Weights of a small mixture-of-experts language model, trained from scratch on English Wikipedia: a variant of Adam for the experts, 316M tokens.
Below are experts of layer 4 (counted from 0) of a mixture-of-experts language model. Rows are named router (the router's row for the expert), up (a neuron's input weights, with its number), down (a neuron's output weights, with its number) and show model dimensions 0-95. Each number is 128 + 32 x the weight over its row's rms, rounded and kept within 0 to 255. Numbers have three digits each.
Before each expert's rows: a language model's description of what the expert responds to; "raises" lists some tokens whose logits its average output raises strongly, later layers aside. This comes from a sample of Wikipedia text that the model never trained on.

# expert 19
Second letters of names after a capital, such as I-b-iza and I-w-ata, plus Cl, Com, ± signs in election and sports tables.
raises: " appearance", "ich", "ritic"
router:122119142083162159120192076146159110124133127124134095114168105126154175041081113161166095168164148089111130175088143084125075166074128193129212083162188113089152174109111129143144074162136125098109152165101156175139153093094112156133072155139110147100143086112129091185102088168155117114
up10:235159113178122101087129129122143111125099149125168144088142091165043105138176112054062107060136136105141119110128153172118118111118159138100125141083103094137126089130185054099108148128124138108115103092130106135123104133142113118077151103133141104135062122133123151114164171074093107154
down10:128103117115150146202120199157135122129118110154160090139128093125162142139110100126137125142135153180123148120112136105107109149102124135133141131138146136112097158121157131137114131166202189200170117130128095117150151106109090126127128255162099153127130107173049134153139145115135128124
up11:118115087203131102122111108113151160128096161150103159126114114156051111131150081105094166095118164109213135096169107137114170111108116140116114123125100137125066108144134128130114161129152132151105049107114098108115116173125125141154131070091071117149102151110177146135197122110099098123
down11:209138152042120111128129138157155144107132075132082143130132115184098128131145126106135191180161136047141134157108120136128099073136121156124066159135117108125144111170121165148236139123093142097142089165131106058116115095110185124149160138166152176097097125141078125117151119094032162144
up12:141109087174128135128042140099124162155150119107151154103090157132081114173132140097065107131125142154126132098169150203130196096129155124106168098116113141139133069098106135155125177144119118158130108029153091143138172159190156121114146068110107122172115131137124105098164162098110161138
down12:001120129146147122104151088131136093134097077123107141142102078134143133114140134099110091215132189109112148136146086091136111116095179155108097121126129086153137161134121100077110109134099050160094124142083073183104099164112101131176076145146087154077127130143099133121080115150104065173
up13:113116130166086167175091144127111139148117133102123150119122103135116104163088122157073116115056079101115129128155146082150094104105119148165099096154094132147152080110135072149105170120124082114138103115131075131116127105139109171138152068146112103141111118111186109131077133116164128202
down13:117098128116114130125098088101120098080097124153103131083064054116139108141152163146131123164127154112095128086156087157106166145152140154116135091152143148173056094122167113122130110091088090073064140111115054193105174097180149152148104107174129152124135098070169170066138116115129125112
up14:136133130140102103158109152100117184152134170087111176109078186141058037159170147111104152134086122174126101124181130174130140110166138138083056152056096160165091116142134088139135165160127141143115085054123104122151094157150151113148137136149160060146131091126120143081144191113128138134
down14:097106162075105106157136149124197125140144152109160055166097118139142133164082170071118129104156187130133127107114173158122014139150131144100162121154090151100158124177168147149110118166112118143137174127090164097109047162163142129127139144179125112142089158156156118154173110201153105141
up15:140134169102098105118080160094154157124166087093161056120129094153075125134151158046145116119122089117078116104165034162163169135144100080106094119125120074104136071115155177067104171126153114172145050085154107119147115122155152169123147083122117122094149122106154118099181146086125112118
down15:111130156185079073179127101117092101097168163110102093112140149142119070097110153132141152224169092162091137087149100115103159124151178125122090155129143121080150202041164182133122146152111114129201139085119111161116164127129118087122102130188107154161116140101159161136134145069174090120
up16:176130122196125165151062133122099146178114144108106127109085106188066051154165115076116175081120119148101142129151091158139152091115067143134100152142119129178095133110155082131125167154120103160119048075141151134085078158157166098168149058133111092164100142111151074089194153105076125132
down16:101166121160122119111140145117113080083121158096121064099130113145104104175126118090194126128101132125141080102111111164132096145139157117154068141103241122071170162095140111191164114119115084118100070145098129104154091083130111150105141155105166121105077091177134139168131128127147133132
up17:101092130140157135080077164170189130188168130068150125146155152155106118143164166157106176106116086168167076103113147189114129133098130084140134193101100130153040084098112112119104095098109161139150099054130155095168088186171160134168119125133132119138080123135084151144096103136111134084
down17:096070143115125148113149157117195124184076150112127070118133153147110101184108105218122144134111150077141092121123127145131074174141164158106144147148109133106077165101146154114182081166084124079114102152160146104189112095160127122101126146151148110118126125117112107097109174134076125162
up18:126163116145129133167090166104080184105144171073124166125076140110089139120144108121052161128057046099211150075174118084127112166131139078057124159141103100116186144132176122122089127088155106127140045141160097100176159125100154151102174034127128131120089125133168129125141113088090096135
down18:061153158141124094089095097183056062119117135204091108133093150072116080096115172144155085148174131165118091195140090092128149137089147121102069167141180127145143075120164112121113176080140121165169133169110090078135109140111080177143056115190166171136137091149144103078120130115168151157
up19:119176148145089115084084159125128136139140173105126163083119127154049133099153130067114166088136095102166095104151141145147151110117140089112142172140127109181135123165109142104101156158143131114129068079161156078089122199153153157126184125133099115190087100113117095109123171093123109109
down19:152124165104138106124092131110119114167106069050116043088070113146117184168122064154129108144149138097164143185157103041130130156096041106136123158115218120111098164136102114151047130124152107119115173161088079056127147153101146122101123118157148136118098137117105087107162158154126126112
up20:191147088194132111095072129098157142206179146069122129067115173157078128152165111100094125131047066097190160107194097137113136113111144124069104150107102124178175166124112114118113162106134098128113059080133172157100097112196148143146134100110124118196131148131136114145158082080114140130
down20:125155124127191108125129166088186093168155180057110128142108131130107141126069102126134176122144109125160116086110155119146101125182126085108103187070099108101126065127151162091131168098172125153122114134120091172123079101119089136132140092145062135070155155119118119091055169109083071136
up21:133159162113134134149053170120190135207161101084156098080134105220098106136149155144112102076061140124177112092120124112110160137095180113101147095127110120112164155102136166123102142151111084143151136122207187099125119151135140167132125101159095163107136129086143103129154117085129214129
down21:086095151112172140181145173139109108070140105081135095118106130149120128063135146107068136134182090117127156121144170122142128198137209152187121133098091102095178176125159082081152128178130094164197075149067120185125135084133101136149161071129127156137101116158088102133112106121152203106
up22:201113117175120107061053129147127150138075146127132126099125140125055097153202125113091107151073104126153151112151138143142148143120172160088132130096095139162114104112142096118122169116155129108103133097119097107111098169130146146152141091140113109186160141092110138090165122078104146147
down22:148125064114120108107109100112083101168176102153085095173230156116149119149100104135142172084091155114120148165106110142148112167077096077101183127123120095123165094146115126153185187175101137118164101140132145124168116107084112134149107140154057100122092141154103110223150128115143104035
up23:190136112192091068160055126126114139117187211124146149103117125153095101152164137132062171139111090143150132108202104142141138116138105142099119128069155131150131136126117096130141149186089133172160074105140144118127053130227074157124143101131118087134103116150080121100165126015129123153
down23:134158107112112083166132134133156093132122141088131117141125109085135151119099140126108135145137211098119064133134111087096116142223157086144114177135155160117114121082110149097130119134135154146181122122119131121152175046129085129137132116133129130113097106159117122205174127138158180090
up24:120180109124113114132093143073141186125188152080082175087096130140038055156160113112073138066104092158159120145146195110158181107146090166112101144088114133127120139135170136111097156157077093128146100121146100092140135138166180125133146092113108068118146139119120149092114146068142112110
down24:125137082093210107103135044124177124112104096140138203195095123164103166114080135147067149124114198141132104155091149189098125110154157144099094123117158115130083121090136108119143146043127155136208088127135170138127105109121179137167197081163140126138133121121125115104166143134173165148
up25:139189092127089094110082141068092163153159141090145138085115121115066093208115130092130133066097094139193133124150115172124150110113121095108105118122126144156075152084116130120100121130142138150138034087112119097124119158165121178072154080113110120143128084163162169107156197037139102098
down25:160140147070076171116170099160130140136107128161144139090117159087143075132113135084118110162153074156133104165059132145097156132110146121185181128124120113132107144143120162114203117084150142154152159188095172129116144121119088138151139120152087128134180104114150106133137066166142093149

# expert 24
Words right after the or The, such as goal, purpose, median, and The-n, plus year digits 98 and 20 in tables.
raises: " arms", " rights", " name"
router:148082182074126152134195132145164146125174079168117125128156098113149171119142121167149095153150100094112106114107158127070107138129108130140155103142161135092168143120181154153174063141130126118103179176116131157147082077130098130166159149135130138129150141116097102181097186131089083079
up10:190157100223117114108125129112155107122089152131143132086137086151039105149213129080033083080135140103147110112127127146105100112108137146098127158077094083142123088129168055104072160132124139098120083112125091136118086140161095121095145096142129098124083127132117150114150139083083104149
down10:139090125112155149206105139156138124123123111161180115137140117127202135141112130126110134134129160176127173116109116114109091147107115147133128173107151131128096176095167132126147121131178194230129111121117121120127134080108090143124173203152098141131117117141059131162140170113133171127
up11:153110092169125092129128163105156125133146121095110088120114130137102097148162147134123115139146125091157146126178138060106111108125120141097130142132063128108112128163150158101088137124139118144071072094100073083110115124141067043120105152104059145140052186052108154107181146142054133136
down11:156132082069084157154060093134092139130125113105158172148143172172140119112085099143132140176161079084138110128086122201138111083117095129099137137078062100146119162152146137095179107134091161120146138103081132150094095121069070159159113110180126112104097129145181159171138125100095201129
up12:111137097140132159141065145018160152153119094109139113077082170145108125113140147127112147142165121137150132102160197115117133070136118143085184121072129131133122076080135108168135146147119204143158119082104076106136141144176158104097089100121147119145013128164113049132183145139077129122
down12:167036151153184173143096154134085109145144102094102094165099132191150129110118169135140138155119104168128139118116150107114110136150105192110161119149123152185171147119094139132145155131146107174194044127121155097118159113061169115135134116123141146096145117175106128149157128138159111184
up13:132165092165081103113085163113142162164111185103133108094094125110062098131120165111118164109080034143154155090169121155139180100148145133168133163150106111193068154095115115088121128111108126128103103076141096130108105181165103135147129066137098058152070117081100143136142112124112148154
down13:099109107134073119112169081135165158147138082153168126126120201114089100144139098108152108112095167113125134111197116093153102139116140114106128100154179209151172121187106142165155114081145106086120128124144060168079149143125150132119160112154120111107173125160139152090098093194180089075
up14:097124126129075083160139193131100158112146159121129182105055178155103141169123095151137136165115077215130107076174115115107165108145129077109073136118110187171085072097166150185136101219122125119088122130051128154111120201159121132149215096166124050103129124182177146101076152117150148155
down14:086044123076125121136117160061117095130149182111198089131101108109137151107126096153164138162157112183165125125080146118167134185108167145137111159088183178125113140197185131150120156171110153109204118157106126129158124149169166119141109113115091139097175108120133099145107068111162135090
up15:182197151118103036129104181127120149148202067142082067110122117076116130133122125104157114135115104128089103098238120139137157141108155085080101183185087096141143161129146120113111172189116127140129115127163154139166155136148177119070149121158152140159139113127114166134161152112156123118
down15:103190167123132080086142095158088134129164147155092199138112123088139116101135125090088079178089127190098130120089114093124179138134108129093145136103126130157086096100107074123139165098133160124060144126137097095136156104094179127152104143150119115118134146093107134079190084168143068066
up16:130114103133108099176045170119147144161094172057172156097106114141023083123162154075114173110111088146107142123144110125103118116108086121065107162103107123133110119168114115136094134194148164128102103092147130064053096133177128160139114124118131093198114102138159087102146120137078126120
down16:115110147133200123111093071167108143129134105148198120095161058183139104097151151161069133078117148161138159157124073091158208210148152160132143100127151140111112179093163060136118141113162083170137136092167194131115077113156069104090111107135161131060099101130111117126087186141091106106
up17:131138125126156126115107119139118104136140118119124151081138137195112108138167114121107182150096072182076063067151072162041135100177081144086093145148146100090096116067117130126159134107080156086074136127144104112112046172155202142139108147110121123118076162108169134155088139099104129103
down17:060105069074151152108081164183134096072086160149102105125158097161095113109127107106106116163103137142137132113146112119169104166136188155155184125180092101073184163092110128126092151140139084148115091144163113119073117138100127110166123087146124156135067117092136130103095125122151161162
up18:123171125126128110124125114063138176162131102137120118101050137113005092182139130074088127079071101139135155113169080116137135119124143098133122146141137133143137136160153058079115167134141123134131088131163113109109140162146121137130165086117165061137090116161151141119189156096143145139
down18:093123140097049148171156198105111140134122102131226098105164124140113133121151137149133126156140099086144119148151095089106123143177139147136071120153199119120133096198128160204062133104148155199128111110120108136146079165113100099147133164123124134136099121108085081056089142154118124113
up19:170137098193096135128082124097123156169150148106150105064164149165074099133168162077100152084117120098138127082161147086090140056126142119101116126105119126156116143149136135108122129176106133118133072058138135106137093175158177102131201107130138073186108117118145128091111117131098151129
down19:087196153145117135079149122147152147164144128126086111135126143108146077108127106070244151158124148157155102137126085134100102148138086124131163128172112157146133140137063114091039108142150154208075071109121084147099154122064153177146145164139161114126128116193110109082107140162115107119
up20:140078068152172097106038151144130156148137146131091134085114138180066092137173147082072111096111062123176129160162056142139148085163129149128109160102071127138166159086104122074086170168107115121122126101163126136134078138176138129139116077119134145169150104161099104079165100087145096180
down20:156170176121158122120117137135141082184103146116129097108143161131113163161140097173113125110157180185118099073110119180119143143131169148098116075136054127185134137128134134140164140094171123140137146157163136114049059136139133137188164155160091150127175096060150080079119125129163139162
up21:159169102119130113130062178137136112170134144112149080072109140128096123167154141097134089125065107122148123094130108125121141096095096109126126137111098099100116148095136094121074147156158078121139113109169102142091127189147167118076103115169119166091136162048134143172163118128140122137
down21:139096139088141132141135108171097104174121133140099093109138109128136185107147112118138092133136140103115151102121148117160112180118196097106146148114126104117132116121087101098142144117119152136108105129129149138132125110178159172088118176145114061074132093082064029133089102147118153149
up22:169138095122094103115069144124124129183111177133125143097107109144064091136197082081106104156049103144164123088181137128122173142136161132071086169128127143153105123085157122079147159134105135177116128100128121093100093174141145144108132097118130144193131127071089096091106107094114195168
down22:105075096115125151119150164145171048071157071174088132162178097122143101121097103173120086128111170118146111135143094121094184120110071139125160173133176152107129167088177194135160166107155151157134176184111109118115123124119154137173148117139082140160111206148166096180118109127183139163
up23:172134113175104076148067126125112133115168174122135145094111131158055089142184138132061168141105090142189127116221089152145134113136092140110126132079144133150132130120119081124140151165096132161140091107139155117130093133177092159122142068136113105131086113147102125097174131004130125149
down23:144168081106102093198134136134185100130127139080130119142127093101135165120101136126124135149139191098121090134128100106097113144191152104157106191135152166115106120091093156111136116134136145140199119117112130118166154053128106119136132125131123132123101110164126124255173125141141172096
up24:170200078138101108141070116093163128141157124088117189099124122155061081157130111107085116088103093125110133118134153117121194103150152116180078125100073137134100102138148145077112176151083086119110079055129097107138105161158156116136148064123094116159093139132095109144125111094126160121
down24:147093046127104145126088078088134137111167112142104150157139113137158171081098216118164145148106152116156111142116102187120091145135079135096118138080162177150157126194113137119114189161155108175091162130102070126144138111103125171134130090121116177086156168135119054166148127112107127194
up25:217134148114087078142117103130125160137164121107148152108113121201089162205174115111060163068105097131165179118155112132108129089146117103145068144098093150127139148112133121100083127155107099127164112068118145122127101136169134180133180069142123116123128133109155144132123203028112100138
down25:156078090151113183088150143128091189095146144139183136080180146130141108123106145084142132126087148168139228079105110168118163140110103144081150075175107121162079105137146166076168116125133212118109157088193124121076125118122152103129124154138135119085159091116171146158162132069069121138

# expert 6
Second pieces of words right after a capital letter opening a heading or paragraph (B-ot, B-en, B-as), plus century and This.
raises: "f", "===", " a", " World", "estone"
router:159068097112165172158192133187162124144111123136143182174167134120153156105153103122167148153183139150161110167104134106072076091140087119131134174132161104113116125139129177152123085169153087082122097152123179133094088088072101083082171119116103102131171156060156129199091065153162082100
up0:181146119203116115122075149078124169121128136115097128052097126159061112162160144157104126124137111130151095132182139132149211150117120127200160171132127083172120155149125094143115136153143126124109093095161109087121125119108121177129133097138151085144143091095072172091092109109135107112
down0:183128089170163120109113107165111077089128126140095129174154084121145110126156115152102121113130134100122145136111177084113214076137149056129133137111146141194034167096132122151161084112171133238128131172197143077129118128117128174161157150090104121054163131103176105143117149111092071111
up1:205143144061127120082126136061133183170161172129169111123130088122118149146179154101114127119134112170152116168201197119121140101091135163151136162182083148105097113101113109097133173084140106091105101087100102167095121120106129077104097107116094116152086102089095119135153124119137158113
down1:147159095152091121086110131106132098124112097108122104157088152071202100130097104170117116107151074184102126181081069112123120176052116147126135147131156108137138192111146183117101123104086123148128161106102143119147073123078117109163121158204177116085182091164136143102151153192119122095
up2:153131125143153087094123096087143147130137136106113171113111141187041077132138131098077144071104111119145153130152147154098151117113102113087134138054135071139109124074178106090172129148094118112143104016157098090096107132137163157172158108123113122120104124092176128139146213135158090116
down2:173184161148132116142062105121144160131103118125169096117130170064186119135067148124130164140137188110104115101073123156173167060141074164138078141151132111038125146107107132139137112177100140086092131109130122080151112117157133170117150085121072219110126117124130056056139112123143089140
up3:102139066155107099117148102095125111112134090122161202168093123149120105138176134092103128062066133121140135155151163143118094123119142159081144110081103163138116119125124151137112105185143134143098106056172123149166149162131058096102174071109154089134146191105085169141122180121101110123
down3:093130073120062134168095095143146113102124146148140122193092137138106148128212104117136141163188162165104119094157096146086073115110124106152141122190180127112139141123226126127130134115155136105135128144143185098087090139100171186214074108132119138106167129125165143144178154181162172118
up4:205135140149119124132098164135154154123110170105124150092159135145110082185188102105118190114138094137142096109136161109148095128204153119126118183122140116128099095144150140105086105095146151079134098129144154083103123181113170076060174113167107123150113116059137139126133096094113107124
down4:175133110054131097092084122079155155122187077176137115060125109099138093125137090144138088118069160181138132160080101174133157092139121133059131077116125130135149113119141086176123139134116162142069152104138098111106097044106136100115107096144126145118130157121145085097142154149173138075
up5:152184125180096107117092142113122125122160154143128163101146152115073110119143104093078126079074111159100119000155131143117174108104097185121125125126177144175049084141128111068133120136145128123129058090140095096124106132144134128126129137133110088120118103147148172109141156055087135124
down5:102136142109093211152157129136138108138138105087000128136121129118110097146127205138091129157173125115132087154169092142128078166100161071134139132154162121122163229151129130108146129147071074144105126122138148132173141113123107131134104149125062129120120116152125122131093128187129115128
up6:158154069187160119128089105099161097117172142133155173101141175156113101116143138171129149145151123106076113171148120122145121098120127130084059164113128155125131184164110168126134112150138109101110079096073163144134064140134130106145195085094107125166132173139133123099154136099099097106
down6:054142145113117127095134153131155107131157119061134097137130134132162167111143140146131149206148073115132116127138113177158145156098128181146080131111133112050181179171109171118178153142144071142142116121114111177135098125140146135074162145179180140093123126107202144070117107082174076140
up7:156120123104110122096080162068151161180194112057139131114148106155101142171122203130121114099107082095207144137107100139148125143111170080145088163138087096130106125132153088108115155157112097117137164046101140130120089163169146125126173144113081140097093105109082139104132150148147100157
down7:120125088134156167141093152136171114121106156147124061136106142104199189140097197122109086105176146071153101153109174136117105135142091095119123158176126064126144127095180208118197135175144103131137127148157152140153148152190079045174086151112111105101183170168156164108045095118164105135
up8:144170116143104140097072158096143136173197106085125125091139145101081083135131155117102119077101112101142121126177103113117158087140178117145162153095098118146108125134141116061191142133105166147091076086190118082148133106218162141148141142117131120144097099158111148069200136078107118119
down8:141126167169120153159168119133180192142123150135137111136149202144102086149121143118176117133102112087115130111125143141126143086165169086184164140104152156150132195167120064117107140113095156119199115095147138148142137100165146174112134177094094083120131102132141177152158122154154157091
up9:176150128118145084131090111040090154255115139116135120078154146195069069193125109125082161140060060140124125104170143163119151122137108169132106141113099123147108125118159081117130185116140105153168093069137120101120103145118110121156132085137144170162112103098151139079176143086140159116
down9:136164226100135148033135046138165100100130094124138165114138114126130131147102087114125163160143143146135090168062138104126151103171081132104169167162118097125119068134102138133117132133118147132156141127159160139128128153146108126136138161114137128114102119105227110101093116129134139031
up10:178165110225122098114120138124159118120110168135139135085129092157019101162185127093010075067125132088157104105146122172116112115104146143110136162106093092137119100129194090115097161128122122110117109102128099143121103147159088141104136094149125098153099123147109135117151138074100108147
down10:143088135124139116187109170140135135127127116141164122121131127125153134160110145124092137127123147163129162114115116079104110142106118154137130182094136123127106214080197128112142125142168210233107116111118118114143130086099116131133179168183118136129119113143056147117163148095130245138
up11:158157117159156071143143116064167167125111171103133120091115152125050121118165139099095147059136103106223124103186132151102128118125141096138096159077109135142114141123159126110156144142150103180137076084128083112140123098122051148149197066097098120149094085112126182128217120096069142148
down11:099185229080121088086123158115113087140134114180121074118127109136106176120107107127167133082143139082084136087118135133123089178139093151125153159077141143121115124135165072213145113113115052118151140130181143152125118127131174139029108112192161155146135140144130042124163104085105148116
up12:136155093163084140092063135121108134163198162121147149051094179132082117176123149143093123142099120116164123128180147159147168103132141100090115122116078138129151140098092134094106194116150108127130075090132099153145144165164163161127154080088105085145087129176112157146173162068092164132
down12:169153097154161078109122156124197154088111103106130120112171142121149143187054132112173157136098124120137107095061176142122153092141152143103108169148089082140124153104094085185130134183163125138085092147032153131151177170087156129111141122162107104104146087174125160106131126107067070134
up13:145180119182103104141124082085135117125135123087065086114147101119117134161090150093107132166114114094078141059139129163086120092142140072102087134092141129168088133145097142110101107151142108170124085134123121138119123100135166153183150136107118133090102151133143119120128157098090170138
down13:066174126110091175173083083103128119114086156112081093131130109123157106096122157118143131176172164095144102137114111123091082161130087166119087122094121142135153212089100117110169115124131147082125128170150124174100129099157227172141072148082107071147128131154110154137110133156154173109
up14:107154166112093146110117126117086154146130176134129145103099157138100115137147127118127116138089101140147118161163115113144118093161061107089099164156157166164063147127149157154159168214166143122163104130098103143162088174166092146157126052140164116123112055161139158122185190095113106204
down14:083149133086132156167190163055168214181133163162127093154103091136150135136105190108118131110136112095126108123158226100174141149182096184076126161145163137084138075135096126115131119118171118050160138109116141229135088130135101121103086039107138144069133086169136106118143113171112142137
up15:168122148129093100105110177055072181137167123145134085099143189193031126142139141092158101108112122104115112138214111172120143097123142111092127175095121081099100087090172110082124142141123129138102096072149110128132119134185147152133093078150105106132129113066173137103155134087123119109
down15:119134173124127103104154163140137144108158169160129102075154097117176073068157184109075094211183120147122119105100107117135145168091165100093137133143122092065119071061116118154140102113089135123172172149140110146156153118121181141170095119178168174130077105159095187137147147117143137081

# expert 10
Adjectives and degree words after is or was, such as possible, difficult, so, too, plus scattered mid-word pieces and numbers.
raises: " drawn", "iam", " kn"
router:097142189086159155159144094140100088132134142140172117117121105122141174140122113170122123161133157120157145142105126103147104141082176165155173063145150068076178121114143129189131079089147148112098166145081200170125172061117059070109080154141128176111074161129142170189067138162162128110
up34:086112155112156063080144130200117166168132117134167143105103159116116112178174124049113129117115098128178128160130141185150168139089136086108173153122158153107133116114144145121131168169087054186151159108175156061135135107160118142131100090070113109100130164080092104108137091118147126091
down34:093123110171141119120080098158101133118103115168092110107117110133090088081129122116087153140088174172108138115178134188090088167077118175145123090130176134075166090136114151102105124123111151108155101089161094101133163088114152130094118094105110164103100146083159122145101145137152129085
up35:163126115151111035169103108129146157143139115130105143078169139169086115147179091048095139116126098111147110142159107135088131126119105125079104163119122128145124127168131084136142140185107088099106091066117096104117095094114123139134157059123119069136120123077134154108145160078137151139
down35:089100149122075145085144150170102127104182152080191162137129158160098166143159123106106145104137142107153118164148104092154204109108059127126156082113133094093159097137035132157145127140087138093125111108156139109140143196147189159120119123089111101078122142162154075133106144155115147164
up36:128139201152107153146099103108091107152131081121121148099118177144089092157163115139091178059101089108215132129133101116104133144097196115120126102134108061148130090155122109175077091088107140165143149100116132082087119120120162074126103132186091091097130122165070152168152116130141163127
down36:106125111155107133126196095138149176135176086112068127177132136151117139124106119153132090142163094142198109050081126140116127127082071104151141214126186173102165188202097089163111127115154074060095160122177090079079103080134163154133119165068118111156093108148071144167168152139106203135
up37:166133123200120086112116158146135126143125166142179174091105150150069076144176126038063137121115042125142123113161125121110158119160121137124105162084132114180093155127142100082131140196121111097147071051152121103107090148151146149109101078147112096145127152118123151110127125071104108123
down37:137153130102119160099115154112100165096174146155100128111095115086109129163144149141140144185173120120089063142106043122156177193127093133131134110120107088083102170103173080155155150156078180134138108168144161128094167126105163152081052157137095107103103122145089141042100137162145153151
up38:170158083171105090104062103093149159132118143139084107065134146153057088189130130128077117099116108167127152102194112115153149142137108098127061163117073102157065110137106127122157158147081060113110114039128124127111076192145087157121102062173159078167139145105126172150169146087107122104
down38:157101173109193108136135122147096170122135128127168137154161111153051072113142173124164128078117129125107139086142124057117157172106151128106097117116158114117173168119140130142116070081115085161176155077119130147141117103135168160162145101126132061114092123100144102139156133115133045114
up39:124156138156143095108097159118107193212139193089189153123103146163092140165137161055120185092129122117130107108138124112169124118125077100110102132122075085142110155149118088108108191185073144127086094115119145148124121154172187193156108108216101144119131138119158160135124121085104158064
down39:068162049131096070104179120095085118137114173148142123100118127137143166148134152137095119080124118116136126109115146140103115078155126180127145109105117129125047141163118168105137147172047141103154069104115149128132102124125107161120142128215164155105171127148167206128153096153172124133
up40:118146050193138094133104103073099179135125127146111132064134128136065090165153094078071171095120062114183168107205109156130160126101130166121126147098116123132108126151139088094156144139113130097104080107113120104103107121146109121127171083126124100153094090088140171148181136134104148171
down40:105122145103039157115151136168155165096091136146129126161134140142108143117111160140165142139161120093117175161158130115068125113106094156123130124091153122111143078093133161164064122145154044125100097127141140138113156168137082145064128155158124142129032122087178089147152140153130146145
up41:172121066133110122168079185157106170071074184087120165107158164116105126191150114074115087124086092119176109159135156099166125149162078145132073212128134137121132054169126185095115115136099143152113036110136095097132127191113163075105133113142148136110119142122140131132135093136094171129
down41:107108180143140106126146123146145120080127128160087133135155129166184143121160184143140161103180121109181184136156109106180143085130149148134116107162152142070080100150127083159123164142045112092180177107132152171163086187083146106196128156130137133181168155171091098197179135186118121122
up42:148132074107110071112114147098114150146150152094138116039092132135078070168114124100100192111078095083119128080192118143121139104139176101094117144100142152156114135097173074129147143150131138155086079055106093091145102172174169157101141060138121131091127108087108114123154141039079138135
down42:082157123103140105088129149128133123118095105154104082159179158135179150143171217109134055154098109140120141162111119116130110236075119095110128137190110165129087124150108163122166112101153095049178115160134140141131117118125061147141133105138141151140151163143122133089140175128144145113
up43:127132109144140147140126142176057138124122128172117160136147104128121142197118085062123159107081121131194093137168094134137147112098134084178188146088132132138143125148185086045056133128105094127148070134132154106096149140166119138172132095072126109142174143134114170051141104080075149058
down43:055118129111155161100119059071145142063130099083095111127110111118100134117128152152102098189108159132100160176128114125161142099142121183173098106115188137139117123117070151181098104158121156131120152128070199108105120138108082131106089182183131135135142153109189114138105107170118168143
up44:119154140180099083140119099100135068139115170126136108126144124152006078147143097109112113042058081159121086064158102143125139102123120146069156123119114174171130144135110119043097131116080111122087089040118130104093094131102118143089139116148145094210116125084117139117122139089136108135
down44:169092069152160157092105102117134125140159157118139137156122172135152092120107099119126171148070112129056186099149120070150116101163061176129090150138105102133130132117157152161124129092116117136196124137147154110099132132135122124055084192126141108163057141171122150075130163116155109159
up45:123140116172070039107050157065132122145132156169111192096112093182107049146124094058112141114090115149118148054180113138127146131123127137097149115097139147164116089161112161160095126150143098124106085111102050129145076184160164143073110095119187072068123112127153086154133087074063113116
down45:071164080088098152131194127160141106101122121091145098140153147081105139095104075095053127167120155115116101162145115084163113178125136155140170146161168144112108130118170180166091167149100099088040088061131090124087127117131209100124113107127170181144162179113068125122150086155128134157
up46:144166110112109054095098134115148154139159139078126202106076108186073112127134129065065118093111149144145123134199135137135196139143046139114089133122134139144099146123167141045146143168139145133125106109138096123123088130194150126137081089158110103100106128081120114150136140093093120135
down46:152151154090149153140095135094121106105119121147152165105096121135132225108111096125165204089118171132160098160114128087150112121116079080136143126127154116181061151096162124135126130084138124106080119132160113158165161183087131131145131079191113151101114125088102090163095140186142145127
up47:132124125133148086094035130094087153116121165099124162058067164143064083103147139081090140099094103130154109124162105109122170097154099138114083168121132079206139092160141098079076123131080103121137066083105119130112124134123153127151140083124117131094091135111104148099207173072089096101
down47:134105091144193089154124141121125126172071112142137074106098117093092075107130147144127120128184191152092122136189133148091162157121097115140109141065161161157035142082216139134154135177114078142135132131165090194160126100095133082171147093089163099094081088090106158121112137167104170137
up48:171119060161140102102104092139115161152135120095124117078126170160094065150152124129079145106103080126191136121170121174135151117111109149076107174088138138145086122163153107121110195181137134118117133120143126119093085150177212148120152091159095110139088127080114132121205102099097109137
down48:133139076111146071194087109135184123128120086179145092134123132148143202117151117131126133110223104106085128134120126157122128185112157093095125119073145126137105129141074137167109107159129143134159134136064108121078142089167128079159142144115117115104174114184119132112138131093071125118
up49:167138088177143087106092108077149111149165158113132108060116154126055085117146106149083114155074070128131118138216115151121132069074103166104107134129119151184105122128093111117169188123137089097129125112136125107108110150123115131099121042166088111101089160142121144132152177071105105131
down49:157174124085144138080095160135116110123097133156139160078136086113106128101151110130092093079182091144143151120130137146168169104109140072082136047115108162120142070116142139132110205060163136159043126143157139064129150113107103080136106140109152135134108186157118155170120144117080189102